config.toml
num_hidden_layers = 12
hidden_size = 384
n_experts = 24
experts_per_token = 2
d_expert = 128
d_shared_expert = 128
hidden_act = "clamped_swiglu"
moe_layers = [1, 2, 3, 4, 5, 6, 7, 8, 9, 10, 11]
router_score = "softmax"
normalize_top_k = false
routed_scale = 3.9
balance_loss = 0.00622
balance_bias = false
router_logit_norm = 2.0
n_groups = 4
groups_per_token = 1
init_std_router = 0.0177
lr_router = 0.000554
num_attention_heads = 6
num_key_value_heads = 6
head_dim = 64
vocab_size = 8749
norm = "rmsnorm"
norm_place = "pre"
norm_eps = 1e-06
positions = "rope"
rope_theta = 10000.0
rope_fraction = 1.0
qk_norm = false
attn_scale = 0.125
tie_word_embeddings = false
parallel_block = false
init = "uniform"
init_std_qkv = 0.0236
init_std_o = 0.0
init_std_up = 0.0236
init_std_down = 0.0
optimizer = "adamw"
learning_rate = 0.00094
lr_mult_qkv = 0.5
beta1 = 0.95
beta2 = 0.99
lr_head = 0.00619
warmup_steps = 566
schedule = "cos"
final_lr_fraction = 0.1
batch_tokens = 65536
max_seq_len = 1024
doc_mask = true
train_tokens = 377700000
max_steps = 5764
dataset = "wikipedia_en"
Below are experts of layer 6 (counted from 0) of a mixture-of-experts language model. Rows are named router (the router's row for the expert), down (a neuron's output weights, with its number) and show model dimensions 320-383. Each number is 500 + 40 x the weight over its row's rms, rounded and kept within 0 to 999. Numbers have three digits each.
Before each expert's rows: a language model's description of what the expert responds to. This comes from a sample of Wikipedia text that the model never trained on.

# expert 9
Sports table cells
router:483466475523430546490452497509536484504502458497491491477513518508528429460431595514520508543525493497548525486563550559539485500499552470443511562513494492574497504474468499490430548503475515
down0:529470514478533435506504457562516475464536491472468473436450522450419497468483454514481491525559497483530488568442475462511555509549509497461555496504542474484536477570538405511469533513449534
down1:464525557517487529498522461564455553467517560462520517508451430504510478591501532502547495418444502571448534481477521429589464491550510547521436534558532458485444531549456477463508438523459479
down2:518467492515497489468431446603505508480437532527441532526489473466403488501513442544437465436500517534513510422564565462508456508492515524524472462483529519484498456542474453558472466542537486
down3:484534527511588524474458552466483443474500527488459431512446442502494463554448479511482532445487461572507562588455483509549465461484508465426481455495501483447503482505480531466474482522561530
down4:515548552473472529437493546519601581513517477524489452505498506471480502486548585528497432491563474499473448519453600551537505515508541512481540499556543558533512451469547417497596525490499539
down5:479477486499471489465533428431411455451534472531530435469466547560541495466461466451481524560487487480478500520504513416499484415501557553493497481464490482507431486525548498463459526490442530
down6:522498531505534435538533469494498483469581581500467455482483525527514428523452440522541525469571452465548512557524538469479517488485461492523488487503544453559536555562496536535502484547435538
down7:504475496490498549528460430436490515488500474535506545483457558451489594573492456451541453549538497515571482487455496468506499548416573537426468474512530478477521574467485517512487455451545466
down8:528413496553525441499537493548456499497558534491517511467549552549445507541461559507493452473525467495478531536463493493461554480588497449477461511418591524553492528472505474514445443524503509
down9:528547441526462442511562593517501473518485521464513393482517515480526436531456529482491510473566542536522514554504536532558505467435525524460515505508539549556485500458527518551449504538464525
down10:454493494459585483417512559447498512472514514482476530443512470458544493483554596538458473409433516512463562501485424506415514518552574491479487537478517452465471491406535439521494529473485490
down11:552471517457460412533474518432449550489575491463504467455489467485465422509513517491509567422556483480504528560537480500449507462494518404439503469417505464481474468478510498527522480506523588
down12:546441419511501429481510504498484550525549480512545462554510492529467485555443495437479472450545546426534500512515431541441501494482484499503467455471502534458529505488473526509495542504553515
down13:417532615482438534519508510559502511583511523532550532503509483449506532436584510503484517478499521528505513503529520465588505568511557508504518523505419474483480513436480500462444519527469531
down14:442461461513516465514495492511477531492576427446450492484430474526508480512520529490515506543468532484476467521496591525459459508491468494441467511441505447501561521559467549512492457579475479
down15:569443553552560512534407502538571476461512485471540616507442457494486498538493519505527487440502498509538513517466445474504527446501511547486429437554418404500475535508502523517490446496516527
down16:540534565524567488493467460556496498430448432512519500467510515504521488439492507494447480544587554439485486545528533462452534457566482495444530463476473535469530478475471524500459486575557448
down17:471472569531478447466537409504521550486477480446562483461487456525517500539523476473503535542463470507382490492479415480498511542452516529498560543552474473490466547413547513549493480486533473
down18:538432461435539505472430455446468504491509523547474493520498438549451472502525401524402537466391504484452532478459440392467556489497548534511495468526530474552509468434445434535461507484509469
down19:471424488425488562439482511453492480517541449522578518540513554518491486567530477477531471441452475521573540516444502481447485532473459539520480485535432450452560502476538431432441498486482497
down20:479487553492434456513519484521491447479572515566476457495544530545523428465549519519482434532539490471466536498554507471513493574561500474461540536553455515530527440480432491486477439424457484
down21:449522542471544488565494599538496455507463484513413546453470487472463567483424474461510513490443492515447483523483499504503492528525513473490534454523491599460395478438541479518524474528485476
down22:515504434513524458515492547476507444528481452554518434540466512474434557515500503461469467489448537503509547559441541536483547421517492511469528542493460561562496409463512559600457541532494537
down23:552488527530471496561436500455504489472535501477556504573534456482438508541493449482489569506511470497471560507550437481413504507500471517407523555502456460453455460524460498558531373522430478
down24:466581505530491492530502509520558502527477490452474532500441578498467504500514485474475495439443530491537471464473550489559417515509508557509529461536549504473467449486507467501471461481504498
down25:530506473526413487455488475464517557523522478557553532570512496459506528476470536489497461500468500422513441500522545514416577490550456484547442475492460449565493542471495519531505465456512579
down26:476426538507538498576460499557496454573468529498528469520540514508534504540478534445528499572503605429441462490552507492578562517465457481470449603486490487515549523554529456498470515521478498
down27:493481495535544500554532514508445508440545471450528554535507456552453507552474459500469542438471483486514530502536538511529439505466491495423556506516482432482467538501519502524509510557576471
down28:544467544464445522462529495555509461549476470444611487474510501491483508524522474509520531417430550440523528477484449530471530510492445561526505520584509480525579415459444556473440469450489556
down29:470479502485540504521482464510524445521513516514586542576543595498556484487552561467526476527491531472511523524474507560531572524505548490519472490522497522549421514647463465517524591550390493
down30:440509557521444436537567491524478510508525464434462508461548460529492485459528442463401471472509489471486486516542547551569536464540506419498537489478617472534515554516498470506531474502531501
down31:502486493477497547449560500511510556540528495547518494524468503488568522445479488485445448540486457478501556561527515453554507514424559550474519593499532472481441523450523519514499511495521515
down32:542538516515446538451498422440410528515570484503536457521516578482512402523459473453555521513470516494512523486536588478560528520509529464571483568563563530480496508511512396533503586507483513
down33:474482549483518444467537491488498468458493486513521521517491463510446516475497500455478498460447453529506523494509473516486546530546506579497436513515512465547524423534548489519570455482555510
down34:451435490506464492558491436506545539511549554512414563436527438483527426531466448535472525533547495520445522468558476426429531422434472437461480493478411524466477497461481489498497441561477484
down35:506504539487454519497496474539495447471448458473446513462506480463457501509422557515517560520533481546506489438483477480544499525525495424472470498505525541527514513469511553480546545431518544
down36:544474492535472543501576499471484451477555545454503474422441438505481542478534505533479458502491501483502485478488406535528487594484534480422398461532517458488480504439468501461495489519462539
down37:485513468520505524500504477438554470471489494491481517453543472540491511528527617519460479561455469480494471469505535472518558504504517489506536494464576566546490539514504443447480487474492488
down38:481526449504456467536450519517571514485444548541441518467420484468454514517506493481563508519530535526601492474454436476503539522486407508481536483476498509539530541601548493466550515454436535
down39:483515508567440461559515422531506467514488463551460548464560513490544466561418446557462475473502454467518490508529544490507537513472563561464466448452504461510553518522443536442476461470483531
down40:452533471602513479474521530473448521445542462473515471465427514465511488454523515531512527547526452508480517498469484450526588505459476499548557507424495515564608535555496487473544422515494504
down41:458522535480518464529465524513496481518534507389530558504545450499463495446477499575438477481519456461498465518482533488505585494477438505566531447546499510426518535557471536473531541506507490
down42:564429427488541443517472479486471517534492448513507498497467569477553512551550510457511462545437487476525504505431472520452516531413419412468448492480552511494502515463545539518597551479512562
down43:522454490562518552476525551494511515432444484545467539479486501471510449535555515466420524551467535509490514454504446565487482427537547544494468519451556554522455473488505500447476480486598608
down44:504493496476507474515498524455502559539580432481537509473571443431482504467473549565507486514548454508515494445519498458485517452382532449492549483529531547498496478475474617540477450500556485
down45:466457459455498564582496519498524474525495468566429509454518533488486529550467456522470488514547473484550482458477493483551468510501478525542456518447454506466589489473477548486538432522575544
down46:482498589531471543467518474526552536500514502467503535529510512472515465497489435455517513489442532546453499497473416498466487480488467399521523515511486475480568522419487533482494534446486540
down47:493473593496497512427482510482518480489445588553512509511449517471512501496500515441537523507504578447558505526493513525590540514504548479521492496579498459465451436517501500500565478507462460
down48:451538502502491505471447460447473502511514490362537503544509431491456508556506472450446551477515464493524482537513522562497510494494455527449454522526525504534541491507525469494491468473541519
down49:521553497460474489543483456462578533487476529518443545471534513534516509472494514538524406498595478530558489575570490495475589412513577509506467537508568537542615496516445471502524443498524508
down50:502446481556416486543469546499486648515551446492541566484462466531463489425519477465489550517498466467454439511504559433415486511489528500491437519514510509498494512508487519513501521497523483
down51:501515543495479492451440498524448506558483463410490422484460497450502515566485570464503469488512551539491530552544513499499594432538490517495489510521435556525518535465503541552452468473459518
down52:512481570472531529504433454493508509451502538504496517518504461476457503497473518519471528552492527488483500472449461489401534543492463552564445498506496489483466486499578505497464541485502574
down53:510531525478416495497501495480545461481544523514440467498505484487457518558499531501547523480520476542521491526536558555526548482525510550564507508508504466459520521506477508459463477498525512
down54:521550555443477484459529459472534372481494496499469514497507523525561527506507533529492531525542488560454506527504460413584466486537509488408451569489554427508477532520482480465529478531534466
down55:504429543611475419498466486445507507450536577444551514475447521484502510484553479493535499468540482513509461544535487493524461526524509517527501539417517445472432419478518516493424493490508515
down56:481532511506525586467502504443567562487526463456522455501525533504576470464468510513480465482507450509525490497481517597478496530505474543457521487407497517504476533456564497510523490503471477
down57:467475552480500492491550452515525461471453458439468537501494530577551511431512523467505498504461519477534465550467483502530487471492466562451474521472533503507561539453558476511469485516480522
down58:465515456497530509475504457464422405468500487534405506502506517562566515521544469489461548510479493457560527510502503409489463494478481584498502506476495572505505551440490430490512470522505470
down59:537505526445519580451524516435497436480543444519452511590499423482444557477568546501538525508454495488512484489558478517486560470543442569515512473538517476514541522524418516562516485522502533
down60:493402491524583481559452485467544529452548493463436500489444541490529448541491489482480515501429493454533520511502537500461451491501545493537499399467519525477538483520462497469487481534442432
down61:442493512462446512465497531416541474514495444481474548528503598493525515481537539519523472471489487499460474515402529508517461563495528470510459542469492520510538430462521530478472472511437474
down62:458495571565497518512429482555562467450482425426443450524540449538480508465545472480479514471483478489476533518469475480502566454556495473469571442476542510448506536474517463506519531525487532
down63:487519516430413456499521446492541447541497431399525496549512528492536488449605505515473531477520436442486482516513486518427499438450452523504473487515576408512476393469509481519497517528426444
down64:548515531446509495497537504490534476534531486530505470565489472566518454509499432519472483463531515530536517427548496389520505452475517571474512563428500514467513546513438516499432464568442480

# expert 6
Infobox field labels
router:472566556532538533544567530467465485515523483506456601406532507536547570504540544453476547473485514568521529489484463521494540448485495494535555529522439527484461475503464437426493449455526547
down0:542518566470503523378439480472478530493496469433556507550573495468528489472488506491468496455515546492545495554455500566432455488477464463546511618516558485476485552403560474497516510492534505
down1:468499478564482544468462492492488498458532462484485457512526489516487501523502438541474505459466520509446555429487566493495477452483439521570506548436551537485446511530494518567526448488510497
down2:495479499508431427506493494502549490508482454543508528483467547497518489530445470528479514452514463528529530533476487440517474502484515480467496493539540508524545463506511490523505481504568506
down3:531520535499474568517554486490458474504506500502525499416552538554444462434470511466546546535474501509495509479554452513465565471521449504515444489527493530510477525524552550514487533507418450
down4:562502391555465560532485533542549439439569536521461494511489420473506487515531484557429431493486484545495482481482465495512510510450563457504528540496519520499481496485411463501538540452509542
down5:486488512487478533544482437540509436478521490477515463511594517554501535530494485471523483498496500459453495427456500412477521506525492512482578481491554535485515547533519506487518508537543481
down6:503498518530544534400445436426447567535470452478490432550478494480462560453551530485483527449502476494456482536510558535433520536475421534487478497505501530470519527505512491503490513518505490
down7:563452477559531439540452510498550478496595471491562466519533492471462432496518527507531470516528497482461549580501557563475504477437567497489540511560500512494583518520535471495425533514485549
down8:497481479497438435488455482508511441496520475526519493498481544509520474501472432499466530447504433513541543524462488446528439487483516496492484498548545504481528488505519507526521496488563481
down9:504471499406601459522526561528535466538484432527481492475514479447489553508490432480517526505496460487505492480504399566543498522419491448560480516497526457479497469491503500514517526461522489
down10:526506488429436483464509485526549494496513500495512518532476456477427461451588461479484421448488449526518424457458631525488450531515486484538522529514501553427469458482495468478509480457515470
down11:556492488425493547481438491514462517552507469525528586447457561505417500507466520521467493523468574534551533470509544521504454465464499530474451489542479426514454506512486533457513540434543469
down12:546428527493503510529464513524572507457524474538539456485542441429565464487541559496442541462549444538489496532449492415495564528451611483490480498523532493579539436486515533532416516565441510
down13:541459485517483464539470444552504497472534563474549500542498515499482519522575441550489477545503466483536499487456428520392475536534510459473544524545581507580520518476482500498453514507443522
down14:543537504495609448563474479513409511489502524569457489523497479471571502571517491408506488489444466482505510537558523513505514433458516466495549494492495456438579394488520503504454512474428530
down15:500437510473436425504492478456502521478544536489550394555483531435601563474466510529446513412442497448506522501527500443460498527504494516535546472449552557543523518556532462506518411531475484
down16:561547494566550451508470562505407517554457491468487437451458480510521509468433462533460475462548438510469495497522532506474475470467483532492497550489509502557466462584487514520540565495471538
down17:617491449541473482482514430540518537461473533501581499515544549540496473430536494525453489451498592564523484486424493547482507505477511475520500409514496406467498474477498486399545506439496468
down18:497491481501540473490524560529502452540479484494518435528511591528478510514460564493473502566481442482435447486467514482478490485506499439477505501482503554431540473456513445484560470498476505
down19:530421460444514455496494527526499577503450500511564508550449421529448455488596497568475548452468518540472432458460569535431545427491530551531471441574544502467545496473456505538520495504508530
down20:492479472504428454499463480501498433491517481523516529511474547502540459491477430504463524450496433517543535501459496447531434494477512516496481502537545514482521491501522496521522486500577485
down21:560449468440477451477486454503503507484541478515454420469447521468542489484466506517522465520552500455520499465526556495508535485480546469513469501528555461504509484560550501503391551492478505
down22:479565536494574489433510578486481496546463547523580518371496545446552456515492501541465508472588451518500535473524459470522432455468457444475431534516408490447470510492462483532467500502552524
down23:426502539518545442510418458471492423511476476501518482520500514520425442398482483608510443470509476427516517553470534431489497401469498503530466456526476505583523525537542555485491550471454565
down24:510490573457490493520506449536484445452501542485560555527499454549459516469533519538469480500648437537475473564432520586550510525523505522516560477399540395493503538479483562527495575545534507
down25:502479599524469549460502528441467468502527534506561532498491514536465520478454462481546446462514498507569504479448477523526493482517487466479503435477511486472477484408523468513549416541571534
down26:498478554444474479401492517534430492453443496556468523536529550492483496457601474542439542543529453561582441485571509494483512537474478451436478515475539465483430496492536379572505510522434443
down27:495452492498413441502505474511547450496511475504530546549467536500530464505469498520485494468500441532544537502431493493484480488503527451470465523557550509481507494494529469504481507500562497
down28:523446500507516489552497495591529612481523617503569623538504551529471563563506467484467533509475567517514539514512513552597500512503511480495519512526470462487587497491512555477632423553491441
down29:399450525526487451471473491499502539449494523515425450499486541509445539505485522476474478429513463488500503518491539480580453535553504542541509511506508472546459576475488462543551543492524521
down30:497488491493490524492510504494486483496487599509493537506546473539468448568481450447492531545471506526525490492516424460453503453533503494435411529504507575570463490490483575544448514490544531
down31:574518511438488483554516524542468534529465471457425489552527472498454517551558489501514435566508510491523504484493537469492506523511454598490462515494457456509481444472439472447570498506516486
down32:450474607451477499485495447547499475515508543482539510513540477530443532479490530540480488452623446552481488560444453559579514527502511469504576484424543438516510483487543576502512571542520505
down33:528510555502468492475535532449521580504497524493494454455444503516478508497515481496623462502493473504532462531461387557444499454519440444518430475489468455497509465492528518511427538568509596
down34:456518539479524419502479496501507425512381545493530490554484533498437518509484528512500498497462499424462499508500528497539493499495534546503513447533499524491473493530510484478478476446534518
down35:524497542524493477486459471545488573474494505491528450516534519545547481541470491380496539555518486435430551490478460494524575486543450551380512541565480586545558508517534481502467546489453526
down36:451474463468497570565495492440423538500474458427553497527507452518446525515533495537534437548523489432510528528505541503502516421540560498473530476443493538489462494607525480532536503533483513
down37:547500567486476441537552571489459468520537544438448462525543519478577562506480508495509492499479509518561422552539492519493460550504492449513496546479576522507602543548583458472491468446562485
down38:486432497494504511504586495555518529474510477530521483504480525638475513541560479493593490520489490479457473474564449506417525554476514515532529461490448517520522455423592479553411471549440509
down39:459538570486575485503467515528448467508450505526506478495434529466532485472490442464524525534501495526527483592565455477509500498453591488478543510547465418559560410451602403569450501508493457
down40:506451527480445504438475499535482502483499415529457568515484514525456451486538502507531478501448496529552472514553473450547499513553463447475451519469465412519463526430491496496512528497526501
down41:546544517545505589556578460440539517540521511498499508493481491483517559559509511521427518554515543583506427494449496469568528505422533424478523545567491521493532508465545405430543492477448494
down42:539484490580496541478455469486506490517473441563528526546537516547495509540456514531467491469590518590500521478526458499491497486524593484577501478497504491519564515506612472445546501498516475
down43:567548528512501509549561473492412487555512492554526449628525528577517567461454531495493509445477506428517490476492570499475482594518483562533441490510559493502432510487505509470538524454507545
down44:476541557511434476499470427471495485499495489449492512458550500500491453538447555467537502501431483498512490473489491530527512541474518483488596507482541502443510522487544483451528484534537516
down45:522525538472464449508447486514492464493474446506519425548458530464480535430494488470578486472463544514514410522475497559542444456518466526515572469534540488497585512437555561548538522467494518
down46:518541529460486554430460468568528485475490504493580506503518506547523581492503493482516561534517529508514518551506504520598540541488549501431528464603510438503501477510476560498546546411477503
down47:478496544497459511478513453488485503474473481516475507486540546561518462493413560594432480493558441506487488487444438474498506534495522509402480515414492510435455479563541462476532445521546537
down48:537583484527462505520511508592535502510513508494533507459507460456458510593467543449535520458562435443425426465524553512475498511402446488468490559555485531556503496551572499504480522504486486
down49:499487504480486502536561484487449556519437513457521515474502539528479476499492497494452497490433520382503583550558516503401455534510482586472451521497490511524503553482500512496559519457500550
down50:517437531551508645468504547431520522506554492494554491476534506456495471433539555509458484538550478507521510466507442629531459416428560528461515549481426444454528517509544512494453547484490518
down51:502477562506523420517473539525497531571511484546534489505507504484522487459450565532511558545448348504530494473449483515489467507515554509467518481517518519508552489514568535530453480506460462
down52:452455512469495530440519466592485541497507486420512518566501494517517441459535508565457484537532422550475525539475521555523444464514549519520475517554485467422483474475534549506431496581481477
down53:427500469527489545476446554541592484505503512548455449500508538584455574540397529440511497536522469542552438468493507468503575424553375469503494468494517490518511448504510439423530487462513475
down54:490481459471603396472465496516488503529483481563520504539509526484492535548497528456534476460533513525533485518508551496537573601474432540500518577444502455549492467465530478518493482551507571
down55:473470498525474388497504425470529543518433470464506544543467482460528467471462482510426552496574487503527586500452490474509513476486507509531535526547495489505520507493508464516550504509576532
down56:500541520476538491534490427486535492527508491438425419507519528429446501535504460488517462460418519458552508521528537413515461495518532461539468510519550452549529483469524529490470498502436490
down57:528517475514418433520503475489492431510532481505507536479493538486506487480479439503510541471480460523520557507430472461539434476475516507501467451563520496483510495526493551508543490508517461
down58:497480486508422452502463479508500430495525479517519526516479545504530463497470439508464526442504424522541536507463495454528432495477516507492483498543549520485526485509510490516515496494585486
down59:504471504484486441488492460534482438420452534458505522542499544488496453469471511479516471496505411510471527533474479530486491512477572494487456529548554504453530497456516514526481527514502458
down60:509542481447529462564512524479439531467517504643516508474499455529499493487582485495564478466498507530488443522455541549453489466414474487496520463498480487454517409442439514549483525517508480
down61:456510414470543457440494516542537458535531440530423607532405571462503472496531444578534408539580447503521493544520532501464543507483484542545467538468490452568494451514540477460467469463480535
down62:550484570448501510512509561481537504532517529531456509585500434504496489407470472519399506515559495602506528507537439541566495457482514497497497475530409437457522472492537551417506529557462527
down63:450479501444515464529452500484497452545583511526480549494459457467528528537460518498471520487469488438479495466568475473570550560544485559507502494561499549581498504495431468475477453436516472
down64:517557550520518500487500523557502472465489456522516542458542468490446494562479483387501479503509525569516526540531455491490508477517434527488497495526541529456444479523560531505496489490447464

# expert 11
Surname inner pieces
router:506484540436459505491542511381494449542479534542422459543549493513526442462474531558489485458492505516493547485473497528578492509476534539494543541502519527506482535593447487537600448518478516
down0:492531523468501428554460561472424513470439450465530521530486460409533453514444546562466504503521474530572515566570527584536479566452499520463470562488495529527529483453476511501491452525518522
down1:473498599550479460465502544569514461565501561497501502506453486528450445456477533464553449521492551442548523514549496503429491559530473464528568512512486557499479451418548479527451527469518499
down2:468419493508565494507483455551463512541570492520483544456450512568504499466564461497526513503499471544457494468474470560469443548500471465510410422530463522477445423439577489475483467406561506
down3:476461446559482497469460475478488519450543504499500480465453505473548510572475437507554520540347483469484442570511488561433498568556507486464532471499565492521485448530525501473437438536493488
down4:533517450527473482456522465469462480465486519536491536483447538516506509483464508537503495598455377548589451549522484534498457512533475419479466441540553498574517465528516525482545468463514519
down5:439523523630497491546489487480490510504503558443541473443480486477530526481608464508550542448515462439516460498528477464518490479473494484455489478501518401461519514450557443477535528496493488
down6:449494447494463551470497562458478495524447458444462481502521438498479504496519460525529480513540499498476451570521486434528537477489522576461483465532495492545544573605455574537509493520510481
down7:480448546547517528499543506539494560473514471517556468552485422471548459511450474409559450491479471505461476482527560467493519444501534469465486423503541514498512560553419481490520481445562555
down8:513509456488541549427461518491459506496505515475468527542492456454472464490441450498462492592513532532561506494450509465530464526487506509482509458450446584548526503557520502531539492500544514
down9:490512528404430550445636492499538545509510586430539484420492549543533537484519513464505465503514493507535440526491487485503603553509494526509544553551452503473541530493544490545541509514499481
down10:512485472560528475491485490526493500544518499491458539434484505494535510521421554510507546514498451491589488457531471477497554529485524516461525522459462528587492527540482476473528439583453507
down11:436521557506485455553434532463505427527493507546518485509428541509514500463442453499487445456511547556552466450519505507497401561449560450515478511468484527448462490506458470562556591496551436
down12:481446506548457556501458516457491511485548484546517512399450437477470472489495503494512492488480490511458425506427501559572465510453497482542523532522499502484488489422502489499531523522546549
down13:400359502474496494516494489450494505498506494536497435552536460466486496471480479525441442445491519549565510511557488496519498526514551514468551441517528453438489495483448549495497565592509497
down14:443453547567501536512478494458480511511507582494582450519489536476568473385524536460485475492528487494505463455478490497471536421538461514538571515453491502464432433510556533499519562592510467
down15:428431461485487440476560450552501485504521440447519482514521429498513463462505503500519512530413487447491500568550525481585472487470467482434543558539500568482472448446458530484525525505525489
down16:503469475514483464525489469555472544426494475530492514526474548501523548498509499472610505532455464430481516463523453501493531501531442443608488551539522471506478534546456504475528474450542531
down17:470452494460478450554572521551535518529421484426473492413548443544543484572536498541476471547494444522506580471510565527474542481475482440534546524474541460478547486505558444483428556518457542
down18:470510529493488546480499530487540429464479476474420538530548527504510503409525461569484453537509497554482454489512494468518550489527497513423519508448528517598558542476512491473529523555515451
down19:521458473521503477515536513533506407481524571485493522384443510604437529415583511451461496497560516540535495546527510548500502484447511477419492509508436493477545449500529486548466518497551448
down20:574497482416589497562477510495508543542546465446519532488506487508529492590510485423483503490550488512575491534480541504498463536529488491456463511520451596531466465493557441477536464487435546
down21:511523417468592555484453523489509393508591454499499515518555486556462464468504507475558478520522490532462492501490520529597544516485523481438531435555503533480617536458522463551457553479511572
down22:471474508531493488482539464502558497468525557543531526503454524514495549542507526489553536482484524445522474480517458496445424498422543463458447495495556407367474544499484534431414510528589545
down23:517540460463557564440450548483465485522477473550474561511459453435502491501511398466512480469507480522478507503469532482544548488459490509534504545524461581539483510514523540395475445463535460
down24:464504553502555455450521469522528495476489505515461503394519563505468509567493483553519426514518439518490475497472411482477559479554498467550492547475574386490515530470510490550502451539531414
down25:489467439504531516532478496592524438551524513526480476524433479515496565433527487476483472528570518468559520471463517507451468452475508495512493444489465506519474457501551502535504492529578592
down26:517523470541519508493466424485465508500509487426430480547476515472465500563438528522517451457479543452569468465509476527531461498489519524494517506537444549474460495501446430446479487499452506
down27:526566549496503474556535433471517448530556447546520546473449517489495499484438503517440554584495477539428526505497527430468500523484496530559416525529499551522478463494522610529487434393528471
down28:554501513372525529564497487456486430517485530504516476471484539528512551505475443460570458561473495476452452432464522516500456480543524477507506467486515486535501497468513564480454537427489541
down29:487535487478539513518435529491536501429547484503488594480403603516466512498431539504452507563486545536563442485497479523454537460539513459475486488504565460473585555523463475448458469535430427
down30:464464454474498385496487541511491494455467519484506507505473575517593521538511451530479489528525512479481508517492470465527516466503439480529545560534471472523467494536484498488510526500494490
down31:500475546489442509427522398486516493439445509482493546543514429495498532535485488418472562495507491517464528543447470467494498538518425475542556493490526477553490467387505537501485527457518496
down32:470467497550497474491482489487477510466479515416503463533482524435523479507570510522402505470525547516479559485573526483565486538490513470515506572495483509563432496530436454536485506392492501
down33:389496544545436581498540509516507457539494487572447495535499521445486456508441477473524504462478528531506568486480537453476541458490495541520511494507501494438450364440490530499475547450536461
down34:515519495480576554488580470521513501469542492507451578470559521498505455497501504489457434516443530521449416496515538510404517449506521481514533573466623399529587479503427522518498508478523477
down35:522382492464502482528514592513462486468546408542452517454469578507460542479403509545466532514455410491545500488534452491539545503476473550514492496495531542540449437488518551444533399514488552
down36:503519476572539473543469451480564487438569485557491484575455477453522499445500450508461535517491522487541498497502484506388496541558487483509488520498535433517489492569513579472466559498524511
down37:448495538480529513579490563440421487478551477537476452520554496526524511431469447495556525510476587501522508526539443437546515538417470499423474499503531512496442410495471437584481396512497470
down38:517547413480509553581473549522524492448457509450434644460484473453558497466514500483475500546492472546494534517517559488611505456508525518516548493525481503456462561555555470465502433550489494
down39:454482587494424468510469507512456479478480487500495448501502485537540515496500446495496500495469534501463521494452508530442474462535482459490512482469514521473492518426469481454488477528505514
down40:519576522455472505445468456408494481557524473472507584494553465552560507550522492570480535489455566515476486543480531496460435541539542439583518494519531468495444402508546581514508553506468534
down41:489440498424498522488470467534506498483496524457455499528529460502451467475457423425463563495486506460491577453482480458444500479383451498505531561477499518490537529533442482511507496519552485
down42:466461498441461504483443489453478517423500493447502498501458465455497586519483492518461478451578442472477499494548452568473516586447460480478480456528489514493486506473487514525486472456522458
down43:516481489436541510520420432479492450533493464498397455509489512425464454526512495514567465506489574523511510459469473483526453504501528572535575502535521537540524436496504517442431487501563566
down44:533465529536457467530526468507505480503541525434543501518546494516509508493501539518528450443506501444477512618416444546584549504402526496474458490533525450498516493447474552462528495502529458
down45:469498529543532466485538491543471468564503481477451474578449524507454508520463455432392534491556490557544481467429508536517467474471440512536520545490458567491520486482472468466510552520529508
down46:495526502498444511516491559524595508481508491457470468482515542529520511495556554544489537469501493484439489478436542447449509549458555478477517569478412545481499574535437479519458510494523472
down47:571526457467439541522485440510476451503499468582466571418560524487491520566557500499482442468553388548466493480474514533418437519555485536529466514510615506557504431501546537470466460470572454
down48:447493439451485538451474503429535504412448433554511459446448491559550507479517481513506462508503559506547546557522451537470510484429447453541529514541503460529544589461537408471458513521528501
down49:501516536487475541492499481497463462467455510449531524461513467475535437452443568566503558587460469465484493535520477528579455526482502406466531383497518516427477517561466489483468542462543510
down50:387550495578468539553527480480484449534493469489561530480465419475585460498514440518511490503553499561509537559519485448577429455481491536552491504414477399453554475491504538486488522478506482
down51:574414441557455489488472466611523420508568503556524518461472478577575535460466493510460441520509531530537565489578470453470458454536455517506460503472529475458465519474545468439510492555485446
down52:537456538507464528530539530543570565501537494437525524502522505460527458437450517494632479512516583487487569474470464432516559466487515559486521463497429516482504481394458482452518460542437522
down53:527488539448481482463495481444572454464516466560489512474493482510516453513481447472532464512550521451493505490495532502457500537499460412530548568493517507463510466439492480470472590495530450
down54:502456505559441511524538460608547576526524528522531492597520495408539478504474508499517490455487557502494501432459458479503534503511450550552537489477507520551439448465473479465470450596516510
down55:530498463495443491532503535530535456519560474510485500531480537418473479534423546553416529488505444505512525513456509532491515490466544501481541460477491583501542521540488495449439517540551521
down56:480511521478470518518519430494455426500514487538499561508528515463534526456429509519500466460519517525484499497539447491478427478519463531514547503496575453500436457451531409444524421592525540
down57:506556505436532572472538378529543524454548549521454520510492551538466488501492476501554529523468506422503502527449509509548460475521554530466481437523526438491454483447526513524501447522452488
down58:506448509487525586527473464562443531543500511466488507514547467497501524440471477470499491468501488499499560486489524452538480492456473617439537414458450491496503523542477448462526462479565431
down59:575495534495458506532471540451517441559568546467547553456507449536538502480471430490504442467505481460524519521470472450453486421536504492462551519453481430530507488453490438465486446475470463
down60:430542486487630482489488428507498508508497468447489506523519547528476519559510487437497523492484510477479505508440501557447464463494612583510493492515456532495531511496479513485474507467479479
down61:484517500478525539509463528511520476529531542529470559510511452479478512514526540538516520482478536544389492539483506552474530506508436499469547492503469481513508524542520531518482571534505446
down62:524460495549453513491527446509486467464500436515548506496437530519486522564550481536430544554495473503428491454501509530495505442497533507537530564493480465506452450385481499489497510499549413
down63:485416537514535522563515461490497456548514481517499507467457521464493511562506494448509497519493484511475532434528470435454475521549511502545493538446548476381497460539482524474522545488491532
down64:430447494559543519526523524554520531549486434506471509526565491464525544550511439510499567509530517565443467464469424470431512414461493566485497471450397518489499491437499486472549428516481503